Weights of a small mixture-of-experts language model, trained from scratch on English Wikipedia: 4876 steps.
Below are experts of layer 11 (counted from 0) of a mixture-of-experts language model. Rows are named router (the router's row for the expert), gate (a neuron's input weights, with its number), up (a neuron's input weights, with its number) and show model dimensions 0-127. Each number is 500 + 40 x the weight over its row's rms, rounded and kept within 0 to 999. Numbers have three digits each.
After each expert's rows: a language model's description of what the expert responds to. This comes from a sample of Wikipedia text that the model never trained on.

# expert 1
router:430457514573519593487557486443554550520509507511568532447483472494454532535504508518523480476542432505563472511514502549447490496576575528479491497532554506570483482536518489511518442518521514486478410483566483529529401529508540474507470511530485459595476527491545469488474505541382517525523500488479513507479446476581505496512516541527444579449495424508476474477522534458438571501504
gate0:527505553580541553508487525511486490439550478487548500482471516557525589492518604517474531467475533523487547501464562539523511487518427410437518558495484571489497523508455490531623507481498507519455454507593526492501512462475536505502473533487493504552524454489454513555476479579480603490486487462488508506528475559412529438585551500492451499498538544471456496488572500489467499516528
up0:543459541546528560399534389538465525510472552568511574468473532559528488503519538530514498527468579539492527594483517497507525516497469472529469460497594439459468538508521515446515427463522560505460539466470442437464451520533596483497494525501547518547505518379528477496486491479451554469473476515494477494503501473479452492509511429512516523427503479525496494507550454512577511488481
gate1:472458481537495513498457557564475533524522503549542521486511493521458458500496510532555490508534499450400465570467438477449555486567525503540499433510485524473582465476473464491456467448478524491563438520511457559535530525473431548570548491500510494469437459468565482452494548585502557538593515462426448485523451487495509509556467512553449490533522420551481515518489549500465477564544
up1:435401499546503485499514453484503592494538495464512550470394503521464516514524494489557455526525449513502477472428483524423468569461460504477485515490520526554541463484543507515543495487547525503428494493539516545520493480498532445505525549550449500565451553465575433571487479490505517445542480493524444533570477486555456519531506550512421567532520446466531460448570525564537500540545
gate2:455492551601524502427508476484479484499476513524580531452513460538550548497509471468586462520545515530537497507480429465441511578459472532537544516539530547544535430571464504508492513521528517476488545402548540574495499517526475515529407537457549492509499499542467517508429490445456448534534481484515496425569517506550480536542445549489520601469534504470525518544499566493507520500544
up2:524506537521520472471473536524544526496556524493459432467596474466475541486502545550583482561497478524439480503460531488453508503525500423469472538522525451495481526538554474481447567471526542545543484531502480467538538537453479600536528538447492490500512513462504443460438410516547461495463462481519486532500535537513551444473469494455432458604555523556496512574465434542448556468535
Sports scores and ranges

# expert 13
router:475543571514525523478513533485521435529470486462570472436478469477519566492504543438547445469482458479555544477482520580504536493519559465480465517520539556537525486531529477561592479489486449451505444454515471533478459472505523448514471503523535448589574491500536516496491488579387555471494473468519453462454494505587547495497582519522502515473530476530468478523509558485531592522567
gate0:429518572483482488419505436481519470440510506394507477525506536531514541512467505481464524515528472546549504498551499453605541510492477486552507467513555495480482583510451454403551450457474545532390500578503512509493519450485429456473399516527529446515542463499474507469483467490474529450501481483561498526602457453470494472481516521564503480527511499546426475486489482499508507470467
up0:514507508498542439583470605534595463505488456517486508510551471561509430453602490555449483530506515463499520496486444498476566494468476522532505582501445503495532434504496451537456484531522563490588512516446493522433434506508553481637476507489485511529518516482494426551487494525483524504551498472515513503453471498547501483523457506439488502494490532401567518444511517457481461483520
gate1:532501513538419475487542478502552493447542506528465534479473520483428502458511486516523495489447463465464498494533445480466542433459464471570464515524548513534493495535544391502502389535474478529403498512481490541561505503508562572487428541455525421530520514492470443451472509488484542452490460489463421509520486516543553494543563582513524462527552439523459419506484452525498528478436
up1:518536471484536560503519523498517543512510530476428547514408448531494482523488528530549473517486410515513487474427454469426474450494453476481497523523487514474553426525476539384490546490449539489494483480511495485499489501501460519462473405470512501475475488520516444506527500550465542492511604482561462449576530494474499483536387434517468537450555449582474530416532490450505469503531
gate2:540534491520594552504489509457477519433485526572512477492491427508557435472554572480560546459534451433460490508538543475469536500504498506465482509419504549435504552515549472474453473455533433535527502487526518461497461549508472576507432497526568432509566547518512479498497497506516415502473484439530543522433523480487546464504510453448429538475437477449436465496561522464504469568477
up2:478502551499515484458513491490503446426557525532435451512433555501463431460460472428421388470513492505475525522536460457469484436434458505465537488482427538494541411547469455503500479481512493414490464471487528500549509572493431518531543456450445462507491553541418495539531582480507514526445463501486512470488494444481565464490469508576495473551469512538480539509534493478543477509537
Movement and action verbs

# expert 4
router:438457469478549549482515492476600526514517469557508541437490550496524479488514532445538486498544495461514523480544520618505522464565537518454441525464554476517500466535491442541509494496489467499461432416474513528527404511468503490495515496476545444548515495496529489436490463571414580481543501456521488466482427507543563507549551498550507574460481516546459431480470542487540568462523
gate0:539432549515442536531488527461486523483463536556481461495554509481507464428498565485495469568485459518445571521497498491551520439549497435464504490502456424537445380497569492516491511505517508479427521444505464493559528508483452461503455488554542517514509474532495532446527494587502516486573566491530489497555510401514559482496556443468503548502483514492546456524537596510534563459510
up0:464570478498574564562485530449554519499519521401530493508507459448485524504476530491476500512459512455474504504551439510490460527488504579598467503509587555514460402576469532558467433543473479484543484468508507500491530534537470535527521498485532514572532555518469524575502489433517517467469425534483513562465466507529417557487464499480504522571498479480594515441486456471543497482486
gate1:548497467491511600463515514479490497537533467549445484494612510557500510564524465529538510508469534555501513451394507566485440457479466524504528547493501503520524542467492518577513550575548522532528514487522435507554491515449464459426497487484528574455486530552539508440424534534470518489489474474541423478485514487570507544475586480524556564516538524505597472501513511502495511501427
up1:473467455526490494498477514536486533602484453452434495450522463490427530497459512466514427534458469515475461563475525466492533484519552465521563450482515595502488488543566525475611515490521540475491547479502484511485503521496484548497460478533482493556476504509554510576490468432454490435515448407490438566532531503461500428500460528468503591512549497483485506420460444596531507480483
gate2:501492601494516513524518478464489469510459554530487530475463494530532455450484405534524467532460488521534530517430501497490511533489528461512558583523543549509503474532503445507505528488471473534472470529486463479521456443461410478520553474449494490460415503541582520539568528523459352463537508521440485539556543550552520470518522532422474491576566481545512481555507458463533499495518
up2:526531542466507535464415458438462559479442499597501503528508496490492540565517455554461528422491507490478549514514497518529516547508486478573497484444517531531468533459486547422453535499466440466502413598482456553509512557477489496432494508497558518558541418513486530430478522438447484495489425489486441495524465509462537507506453490481502425486516492540462520396468455520511443475510
Germanic and European name endings

# expert 21
router:434464494563509584480519541468509578530550512458503531417491520494503493484500541496554480470556524457552494491486523526471579480549522491479496547522526481500499503526496435595592495535460492486427475487525525564546455463481529440498499498448528453558490569467498519499512484530363540556509471413458544451499431480565512509549530522527481535499533435542490459506518506534454555514522
gate0:472516505496513550518494490476481527503531456503432514462527514514518547471508473433537555461584537371505460443487515475493493562566494537501543495540591517472504526547525519517492501481480508554460462487543415498471452498485460493475562475444512482569482567526485373456507435434445523504513516471540405499516518495533522489487498508538475557481501595542514547444523497491476495585472
up0:534520470463482441496498491454484486491434483494506456498455514544456555542554424532486504530505521575553477493518472552527453451491459497512509454479404486492470550455470553587465524523526456446549527488446531458493540485510458534499409404611444539516451446581467546505438518489565431498493491557436497541529504513483496473491458501468543545565469460565492465503488521484520517485505
gate1:504554514525513487475482533410574532469504445506537516405522588508502415500503519457530521556523496478486525484492480511545473526501456544535457421498500551396503510497446455462559559462522572489561518496485417480440477533479402512521513509517384472548508557471598502514514464469527567511498543458480477491499475540491494530511502504548430478441519504501537520466473549493472498500531
up1:505489525522489478510523486487457468519475591563536510462515467449529511431504467554518447578488473414536481440478470488485498412499563523611465522488475431453527510559476471482521467493523563562486517497526550482477500471539487407543490534552466505542574505441442435517536522530521510486545506499548558495548531455468538466498507581479427508535466523547536515525446550489562438507485
gate2:472472534531579527460507507512436558536481515534531501524501594507573455507510592461557520497509473504510578531553496514494523426571461547549468560522443521466489503571451436532495557512481495481535482426439449490464502517516535453492510546455574453543505493561538498517450481514427494459518474515493519493515432475451478500574515448405507515499528459504406460487460487473550522519521
up2:549472401532401496458507446472559456531512546474502514429492412483487491556491484497471542445487493407472477536490464510487469496505542529493512428456506562558584480489473535457525472518484430535485482475589530486517483497484462520461514491508490534511521448412508458530570499485514526500499567510528497449504478575538470486432510609511476423501498534452540505559534517514465430497472
Table and unit separators

# expert 20
router:438475509577524603454568505482555468523508492526548572462477469503502458551466541458502452509517490529519511506477507548541548491562508517548484501489495495541563451484547444553563458559431506503452504464479511568496439448451478476474539541494519503570507547494591495505440486540483568471529492481496513491505437492555558489535593505475475590495553469478480484530454537461500544537587
gate0:531506492589478484504500500468521509505553514523414457459568541514477525556438478482539472580484411450581504491473520499512466394508511531478495476507540510523531506531533487503474510493508495502594507497474475573502494562533575487512497469504437498474520448478509432502503442540526514515475486424384449475490490491471460414513506575507424531488463451525503452502579505481532461528427
up0:457507495445486502530501475499515607486503506522512513498440547519462525448440512534511518453461567556443403555518492494506468489490475452482478504444450446476458543537434458364512457507504513534465497537569476429578535489485425534515512561473574486468471535558498403526547480516479555509507528496568501506524512525564515524511518515494539431506524556478506479481464520562464514513547
gate1:546513542504543555513444490506570508453507501552471503497483523567448469553515522527484464538521473507526546426439562570508481488496522495546436472538533550508454524555435468567475483523500465477489460477495410535529547486582526463448433508499540456527492432515466560543541540577508551536469516524473570455511541523555480551454569473494536495433549482521449493481507400541539506500469
up1:415536464527497503568535534465432470524503541446488472480528515455537535441511556531526512473566438522535448562515470442488544425487454473474575527416480486532470497469502538508560565450496502547509522461551505504573482488487424502526610496476499484439510480495536547536450501443477509454501524528564499572471500546443500445478547488522468533540417511516497444535437467490504479525448
gate2:460467564496519524484495567459451465549497553447564587521445512565455459472553525490520495432513470502484495553537513511497501516544483507493521516460539475475485402452484395561538465557512492514508518510440532545513458498462418511538566559572528443519520501489487498511464575489501486464501487527464525457498487522479470529442541459482398533492509459529517538445416502551485529545589
up2:498509481531500561506502546475469504547531509506504527511456503549455465545579558563502482500483481527434535555555435453497576600590511520443499537503523535408474430486502447482499483426512517494476497438476564468507450539504512529562528554585524504493551493580543509541464501456525545426590511523510529478489490499457499475499493467468516510424498463551486510408452452513477529513503
Prepositions and in/for pieces

# expert 10
router:501427505531474584454510543436535518525497492504542495509497472516510484516524536497478468533590463509544525520540518545572588474603532480492488481513579442501528477543501416512480478533477514498506446482501462605497482500448510469478481467489580438606516533492498516460480527549434514510479459452515450469501510508578478511549533538483433526487562439525476484497503576545465543429544
gate0:481556546537586510553448461555548522550479477517646547451527463530493402519469450471436491473520456488583488491505559485487541496505611505460486510446535479524450512523528475492521537468449428453473487546533496554524506516501459483518463455465556446559581461451520459484527472532474489509512481470502458458526514539501528556498452485531556466548466444533463538493508472498475539504513
up0:478447478522494516500593493515500485511502473443489444545514538512440487555542608517586527513508597552502527528483520502449502541482456527477587513547406538508508504414487506488527548564504498521514557489502456458465453517528534515444465513472466563393437510561495524552485511467518504511495466548404541490466450493525504504519504456462593501467524476483518526505517581508540535528494
gate1:450518518469529468455570539545492430480487533472499527493479513451386481496547563485514470476567472539494517603463497519536539502510477494534498507395478497563545433503498391474505557546496518495483554484501555542599472529501422500530472433488468435569524450524412468493500472502513519513488474470485528479428447542528517559472526465486514552481512566489497499491496476476440518519462
up1:469501472506488416474486505555499450521436467535453478481549594561479488545448479550497554580437538507458510563470430534523498452434424517524539523535474494556472547524508563498463458534442548514496527516567473509442532453507471489471528526446464491465496483520532450481515554451479505410511500411530489426591453512490512470512458437526479513556456437521521526498494496507548474472460
gate2:453467534440474465448588484474519528553474571461457531534506514527523432522501488452511463532537492515407389529462475501540407500535434488475488482559523538500488434545505533529481479499447436557534493442568514557492405479557495559485528508420484528504470523480543450540450500469482514518484542465464459475515465482514528521440531487565518565456496548529504531518426553517470495512514
up2:509500447505475521414499461504493472432433483493434515459473513527427503500544486449540503492528499499499469546510457465569488562525497550446553532520456445517582500474473446524494563555504529480516486489542505535391434578500476479562522527548513422415464497460506527499494504516493466546459569552578510528534508524468537471508505541491565562534435530442446521439502522569513465488471
Suffixes and adjective stems

# expert 24
router:433434475525508545413557543488525493553506481572532545428520478509490505518505538485528545490549485484502513566488429557479511501585551484419491538525529465518474451479552458506503480572495489517476457470505460641516436531505481487495516463531511428489525556499506474444475543524449567522519471487530492475460413533527475507497539486526453553399567449529457520500495504481477480484560
gate0:447445524486497508478491560540497535502471526528552507463455527566514587511507475516503523507466580493453501398482496494602514485572480536415552514521460481487537515570585499546456491539530525489465575494521507523486504477490486522513481454583554449484527533450538504400494534548503490581521531433564407477492458515487534510530520497512561479509496552530459494488516522474447508525581
up0:490506488451471509486461511531480507559469461525564486552584452457491584509373454523523473515545543530496556492420495542461537547535537513528502487451468499522472540514574507449513497502472529512491507478474511486546465450446529494492517504505495469490513475502481496448480446431491476487510528453445470503501458460477465445487503522472457438471561449430531474602466513594564527591595
gate1:423536543486525487457477512436505481557534485491519522483538462498450484517436532454437494569531546544508446481484472577506468526500488556520414482459451510526525476411508487482448573528444447469492485562484554516471519512482464464387414508546552463520492515553549454522428465560503453444478466462535486477492498456502490542525486480501480469470576444464488521571479498563463530562521
up1:431521520465452502480474587443463501550578498445466509479459406437478453486457540418518483481474480538474491515487500503489471487545508523472501515537535523453495517494397430480541503492485457469566560458516450446454501578546541495462523481499512529498521579520528553472491546462500492449436527440486456544525561462493450547594543457542521520503577508491517466412491517487531509509549
gate2:496441473550579565458529585500589555521498483469542529552475503547454503501536452508510463447487461456508550424492535468547483512541557379581496499502510466530516510506504506520495497530448545515540517504514469560504487471475518548481401493501524493515535501445442540556481495443493524456514532521532535428478422472508471492479556517504467492594566425527482504532518475473557473497576
up2:447483496490442452500513522487442494463484481475552484451451445481502529470594447519544470540451493530534494540461439511446487503490440569519474523566408483517468493549455505451501499505495542391462432491494534421460474497509562485540567580541520564455507475533559530553488553507514580502485522464444568489512543463493513472524566514490511534424416539484508560511506514507488500504459
Foreign-name word endings

# expert 2
router:430477519533529549429539514446537508531541465560524482405471506471489486486477511441520493490571484499557533532553479512561479474606555538512508538514540509524516510514537418554538444521441435542448458452525493545464468508475514479502469519499543499579484538516585470503521471542449534475554447472524536440449437472566565513489522496515486584457527498470457460469513510453457542446540
gate0:390523473478442515509418521511586410468468475538510593485437480486480494506521533482475500534442459478534493466526515529530509448509468479454485522464553435551515477509467434474504483513502452494488425460470481509501448543505440443524561526568534485542502473452498469469546544549499539468503499443523573507510560535572457424498489526600484551446572551506477499519557513499490543510496
up0:471480547488499544465523467435484566557520533457476489513544534522494498496432510500520544461510542492506530540435571524444520512473528479563477482364529475511444581484551510533543490534548566471519528535535471540542534456535470537464543416496481457462492469465504530503452475493468520523411519571509462497506414466520532462483509439412523463519503482521565576519509525502589505516543
gate1:470481514478520521508437531438535452496505546492519492526508497524496497543478416476510567589522483470460549559484485498504509495455461516498510431482476485525447529480474488545542524461478527444511533552501468536490507514480473454505508446519510377601520536504456528487478551500521567552446538507415500539512546469462485515482495542670500521511465473459620545526511495481457525477493
up1:498500465502475536572527510549561474389506488501490509492446572545522449489577584515503501376531520540502437521470523488528564497491545579446532511511470486516503504565533524584498534503516559500524501456452454444480445512544476514536480438464456484466523466473448507467494454491490557512498537486512480503540497526513461516517510527455521493519468444570430480445530541496589435433557
gate2:482557555458501508465567504510580351451499509470548554521541425464477482475446479427544381478499517484494467470501461540520503523503505483543523561548506517466512455488445441519435453478448519506497433493487512532500459522451495488492568479408513490504465484482499532493507549486437503512506482456453519502514460531530426535479484520585471559501520504497524503441505541474531600479535
up2:482501561512488485476525503443575535537536492464498594494454527419495541421461467417546479438567548533509456449515490513543428528549542480524574502503479514440538529414477515482477421485482564527485502520478470508467532516447490501473577460520496511528487452488494517526545434494495596569522565516489555510480479515512451557450455530585468538517537537454452483471524511466529477474470
Place-name connectors

# expert 19
router:459474518510499564426508485476532483526467510472515529478498518531459529521508572482545514526551427459522558540561485575509538509576482471517488579466598500539491477531499460542483442543440462526434464472556457533549464470451515480535498478469516430603511520553539441457528517521435569490561455478525474471450436487566503498500529538561474526463518429506442453473468491524478538458520
gate0:492505477463487506557587456491494529555500488522517533464479472565450444502493531472494512458479437465541520557572568509470503494447622467487513515525559583482497447529524511447514418486494462434534449494523425572521467489573478547501608535490538490593521499447534456514541479526494509479501510468482460515541503560478487479472542529500459540521520570453454459485461481475536549475547
up0:468524568549508527441524548493441482512500485468533405547523485440520486457463483533494490464514537530543545428436529484536422513529459549495516508456414528465487574500527577533490458489472554554554466491567515482494548488451502450536440543466496477493488510508459603513495461473487462469504565471519541504510553488530514487549553479427485452518569467529570503592574493478491514539463
gate1:521490564495519515559577505489510457508474468475471501544520569576465453459447489528433492529456522476513540601559464542479501486452446433477503556532519495463513519516549429565560495509373519542488492566527429483520519497445506517508510506466421439487557519424516464512478433443502535514468499516526577507507514482515525485536457489479479461574543487560549524490473558522469491444505
up1:493478486563423519489474490522481508408458502484508469506499502548461599441485408485541468502494467472542422486492490540481476477531536506422514492477441484457486500553514600520506525516509505463522493486434479519498488453452436495540521566521509486582522552447427487532522536464522471458537499489513575561429606420470518471465505479474466475529507454446533478507594511494533461533517
gate2:521486488498453458457439472474462493484510549559494522450511463464477485516500517466426474576577500498452463591479491533431503532562542486509427554483517470494433463454429493465512545467467466464477477541548469461507451491504440401508524547457536474533525544460539493508530463478462496490509538457504576462511461409557538504492514600485491454463545465443484405534554476524525526495500
up2:458502436397468464464468479495501530491530525612468520453561523502528461512491549511479489482485542531463505530508468492451498444498529541504452493512475525465457507560546533439487537430536485529430473489518519510440517476441507598498494483540524498599506491553517540438582468512488508472473447525502477552507526467532483459585428584566480499484539487490483419546505471478485435548435
Nationality adjectives

# expert 0
router:401469500467520540502575508485524498476517498534547508450497486518482463536481476411532505498500490532507540485471446580525534520588507513568449469506572513481538483487531451517521449537446518539496423512481499515498438520502496469527522491538508438496532556565510473442503475602406509467504473499555482476470497486578586496515523521481447572466603441472530467492528573463528560503536
gate0:442527577547470432511493464537514511537482484516486578481432506418486466467485520447518484450500480526497456517494475584594516508547538469493539547544580559455530515494504472541475439446460506470466394558487477538572524521430565551484534532533525532544440579494528522511456467489501523537493499535461490549532423483472498446475537524538510470513521555466473531464484507454488564537449
up0:534477485468465507489487492477474526512498499546441474545491507591520513509584496572387492491557467536540582547556495474476527523447441547514456554476484456525542436427526470468523429584550540512364499492509520484462497517500463490519539449478480491503458395526440493485519476510456491512497456489509594501517530499489501497476464475535481502530526448540505494517559446424545501519476
gate1:540532523562447549463455505508486537502503551546582455452530504549537473487496499454524455485503372481501544474473474539499518453522528583532493510531589510556590516492483533565470438453488534468482485463502457540550459530458508497524430473507478451511498554521535551490513482632488458501551467514550504471472435469470543533446497513539490553444504464494460456515533482495501469553570
up1:519530525537467571435396487577468515477486530545479511479522491493497449469510549426467467478467476476492569508507485528486531514547530523528515490543485574454550494500513510546435523531474518449446506428427485493433454506462411513494505500480568468559457532508539533503484542549517493520520421537503490470530435451460497500446490522473552570415568474498429490447485460507488463563587
gate2:473584480471535565514575496490513514503534450449489522472600450451517481466458561493480488475536551549562510535533512568481538532547504506484480529453533539487496486524504482550409539533412508529470507461436547501507541499492423537504522486522509453523512529588448497518552468442481438560559436445507477461475403482410562539477456458560511528512514465476499476496463481490514524527531
up2:527494484525510474548476500527475450515569473471552503512491420521497451423467515485445495441535439468480516448503522533575434454424478494511503523476496502509496560547470551562520505461455470530496553527530507484470485547461516511545481524419517577488528522469554450533375530587499503425464524513450533584540509566530506457448500496447512456545442470466496484493580517530514522437491
Mid-word name fragments

# expert 18
router:419448578513561580468533549526534515497529468491523506464485499497506486493497483398549496445600481465514553501572495548474489470550513508488496532493577514539470510501486463543562509546513467457465445452493520598519414490491482444548493502528479436573517522482535503526511499523376510504541488457508498471515510454512485476540469542516443549472580478555504480507532507534467589506546
gate0:543540554429466520525507505538525533470479522450533508483431419573484534582504509469532463519556540484510510441528488510530540427519446464417634488441515568499544490529539513539402505511498475476612488493528485509502467451431413433500479479541502511535482507524545521482478550454515516456556548507497498485497493457568505506469495489425525528502555477498439518482486475488491460484478
up0:569506489538579502543509511458539549496482502539497528535503528464498509509455554485531510502493572469527428522471531432485472542499443516453511505475468523496493490461515515525517541522516471504453475468484571454508597480479565531537425515524584491528528466548463379464453455463552498509541507467519488442509538444441587494523489500531502512376469515397503559503515486494517418473523
gate1:468479480530536538460569528558456407524620491447583502453495513562460559448567533532501477511484467498476512462478548549566500518529505476571481460497529463524526498468430441498420506471485480498524518601497528508468502439467453487574456464483466464413486500546509521440451442494539485441512555486463519482446477458500508486455504538530464485515521452504468516466475462457520539444463
up1:479397499520526456425503466516499479576495475535573497480471450564442510487573504559505420520432469473491590490511567442529432455474489452533499475426457462575492537575500481496570530516470512492506508537479506539488483477469471565529583485535433459460478475543494547500435519497534517487515492459505489494430506549593508489430577477514475458500534479508486461500509469519533525490539
gate2:532521500499526444523479504591456469540521486476480500505534549529522552558479528527508547491562497492514572537478460506457513538550453432574498524524505576533475466536496505501464460523477399560547468479526451515485428525537487438499507460462530553493549463474508481473460580469524529366557549498500483469478480431555589469449472414457549516499548499552475504491508445488474506508497
up2:500568548499500501454502497500505530549497535517510532509510452478444467407496546523487502456577536464512425510510567463517448546570575475496483442428543522554530477497561522495629490547513472476505534490456467553528535571507447531491454541490545465444558481562499436495451486467551543512605501514518484565527550552485510534515545490525519498494435520483488442530532493431490503469524
Census and statistic nouns

# expert 11
router:467447504546493588499513524498539467504527502531553524418523463584505509489501551429487512476524466488569512562583522603494485519521500479527511534446553539553512442511506437550515493544422525519500449413473492578535467549448476500482514528507567490505493538520564451498420449577434490481519454460515529441499493491556528543533523524504466538467547490509519468487482542489459548530576
gate0:454566433429544557458489460505464502536418420548489463494502443492568567506572560483507499543531456535545494521549437506501477478511573512470532576492487454534518512478563525519479462535497549505466492467490563434551504517511536465551470421509503489514540533513568523572521494558496450491560533493487488491527505436465492453485463557506478581487461517568473483399474463489515499484444
up0:528481497563546513492527473461557448481545506495562512512471531455462473555474484524491523487562433481540517484517515501603517447543437490532522542467550484456496414535477515479538508448529528516529558509553406464406468539490565498498465484552505495538563556495509471488487464425466568464525563544505443522435466501498579446494498399457530444466484514418477497502501491534525494523468
gate1:532427520502473562466472488487532512489496525539578549503516514451461531525510452563474539441507528568499496448554484470507474496472504534492514486459472399553499403519515428530510479513541515566485522449502510604489521508440479464513527541514497506549536475508486550500432484521509463511494393492545502480533521455485553531439577508507451497538456537471455400511491411478415522462533
up1:476501452504541451530505501494499429498498445471536469562451536444483468558465454448524511479518520520475497591487541539526492557565471491476528462505542576484509463490420599482458545399527483458456476523589486457412519448495500568467520461519488506496583519519574495485516509582470524461412542544492504517430506509534544514462517480449465540563476495515529520486506506542514532460531
gate2:497502532473577463548493507466500524485469533463466489497540425487407444556535492414462532567616567451489461514478523538540463495538514449518522446553573551505511540517556468523491469475458531572464507475511518497499515531555444477420581484433535543519515554554528471524496550520465463491464497552507521477475517523513506521516585505478495471491541497464518421549463517434456558531515
up2:484434505491434521455523510530458472521509472511537532556445511560572569461451534579510516427429453568560536455552526527565523552493505529527501498417474472481457443495481498510549529486498490451482489459465508530496534454391517508534487450523519480428468466404432565467504494520520532465536466438480501567538491534497524527545473508559490524495525461526473511456548527462556496482422
Clause-linking words

# expert 5
router:433496537494549533486569493452510495548536478485532533445524464494506513549504558431497509468526449509581579512479508578485505476525567506488493516498536507544565458527506429538498526481499461537514443482503502568526485551479497450467533498494559478563556554479523488490494525584315514521513494447515466457491484494585585497488521486510516555505548471511478474482472528536509519493582
gate0:538414433476446522486493585469525465548500557559515545541489511502448486508509507452494523472465474465529489475543479520491480479471531497458501524484571476484409467473571507526541528508540520400463451459519519468501499514469478509512502467487590517527590456503427521462523558476487465495480516563479530535484497474505556525495556483520474481464500549484506510440548553408616604477550
up0:469546462435479500516466457460444474455492534446427451490507479468479538535445569479566480530460476490593500560562533460567514546506542497514493470561507473531504525528476445534518472509494438568498520503477382523484520494453493534462514477593443494542451502424507533525469536594567465492488565538513526481475528511516511478484512583520485533474594454546483552497455544514531491515505
gate1:476509449543492533461443525488468527466520521464436452502502488511519493420516459455548479554497550475463503458491560541539497438542453471530468515476499474499506515517504502542526550527490528580592506484470535476462503522574451509486543559497502530440429490563534456551431494483498582440548469476538473517503478486533525590517489434617546458514555467527470467493422478498474473427431
up1:519519497535549472493401512471527514536453522455559548506460523492503573503512486547463513448558468466497441527598405484446519512488523460536562450550506458503506509510530527489540551521450515420462461516411470517566502528491516505519520503438562407574468455497500518429511528418544519480489493489538411494490456478468485527515479561460467496530437475453510441520459498544541456504520
gate2:440582470569551499476519503510565464513430452484510432480390536458477582523500505466551529521532513516525471474508463486472481441504505505510507481490459550495539418533545444532548524501510466523536483491449483530473457596463516522544550570460530478547495475474486495493458491477495546552470457495476505437503456495536552497528475446534540580498613500493420431477502511499565468555541
up2:477599467470539483463482444461522526525552463494512436443407485471504562495499513468528535475607425546543568480510517438471471533478512529493545472487513488594560485507484503466568531501556514506496534483491458522489509542488519559547511521513521541489525528491537488507482592472470528525500462445468486470416479443570476476537497448535556593564562440504472480546524458520495474525560
Digits in dates

# expert 25
router:472446498510555566480510523499537477500578473509530514424485454545492471569462545401565486518508471516560537473527483584543544503570535556531477541486520456548535471497521410523513480524496472533465476464589478560448495509485513481512525484541486470500544532514510442482548521556376538462566491485504468462478509502546574469474521538521481509498541432483483483482456564521446537448565
gate0:511561519499520480545517523524538512475498489516494480497409541575420482513461505526503575461557453475555547553492503485585485532534531473478594463472507527448505433490551530485547470582475439506511486490487486495504437469514491513492487510517490469553492537587523473462522462465517522457559544494559524489432482467429462444548481437461453515454473522599411480457514554478487512450432
up0:529492466466500543526447545458509496479486508472408519495539498458525465509530402534479470530482517552453507500398539445479556537557499502501485564514547510537516522477583486535423570505481592438481518445487554536508510485448539478530453467534485472501490483459443501535500444522518426536579499501490570528496495514435511483482461560519487496538466500530535570580475536540499589549445
gate1:498479492530588521511446500453523489525507537554565436489506515466574460470484476539532470459571521478508408490491530520475484541538550550543443508550445544495576482427452381588535511529507566557535502474483496486547527515531454485524495480527462482520579492575509504490493474490399441473528494482469486532542406507509477494455476492522537450480497462519540444480500497534551471527446
up1:590516560469543490504533520425501482469483514498461429517438503563555511530483543453507520495489474516519503489569529581505498471485562513542470472514483545461485384393483464534503478474492525525494506464482491572461509511471547449457502502508518453478534546429512508396490431426508548458550489498543515533527398434557479519471510487473556489511525448537446507476515549517528432504522
gate2:431524590513539596458548545595511547500481511518515552474506477547538523556410552470506559526507468523530508517538524523418464544489618449462518500509556517578508462484510494569519478447526510485429448465541450526507474498474496544485505449448492431495486482547487474408546494512453525522542544505549474537516522515467544480468487509476433470455449483483480515467495559514534555491485
up2:403455439472533486505476513486434630548479502475429509492539470467572516487524492479520475574493460481534542516514529547462461445449454505524591511481518529532518561493516496553537580499526500463562511551477538528539518555502474450520490574502510451489445541503503501611489496461417556440500508531503538476516530482472494525544498482495481497500486485528549477424558510494496587525436
Year-initial digits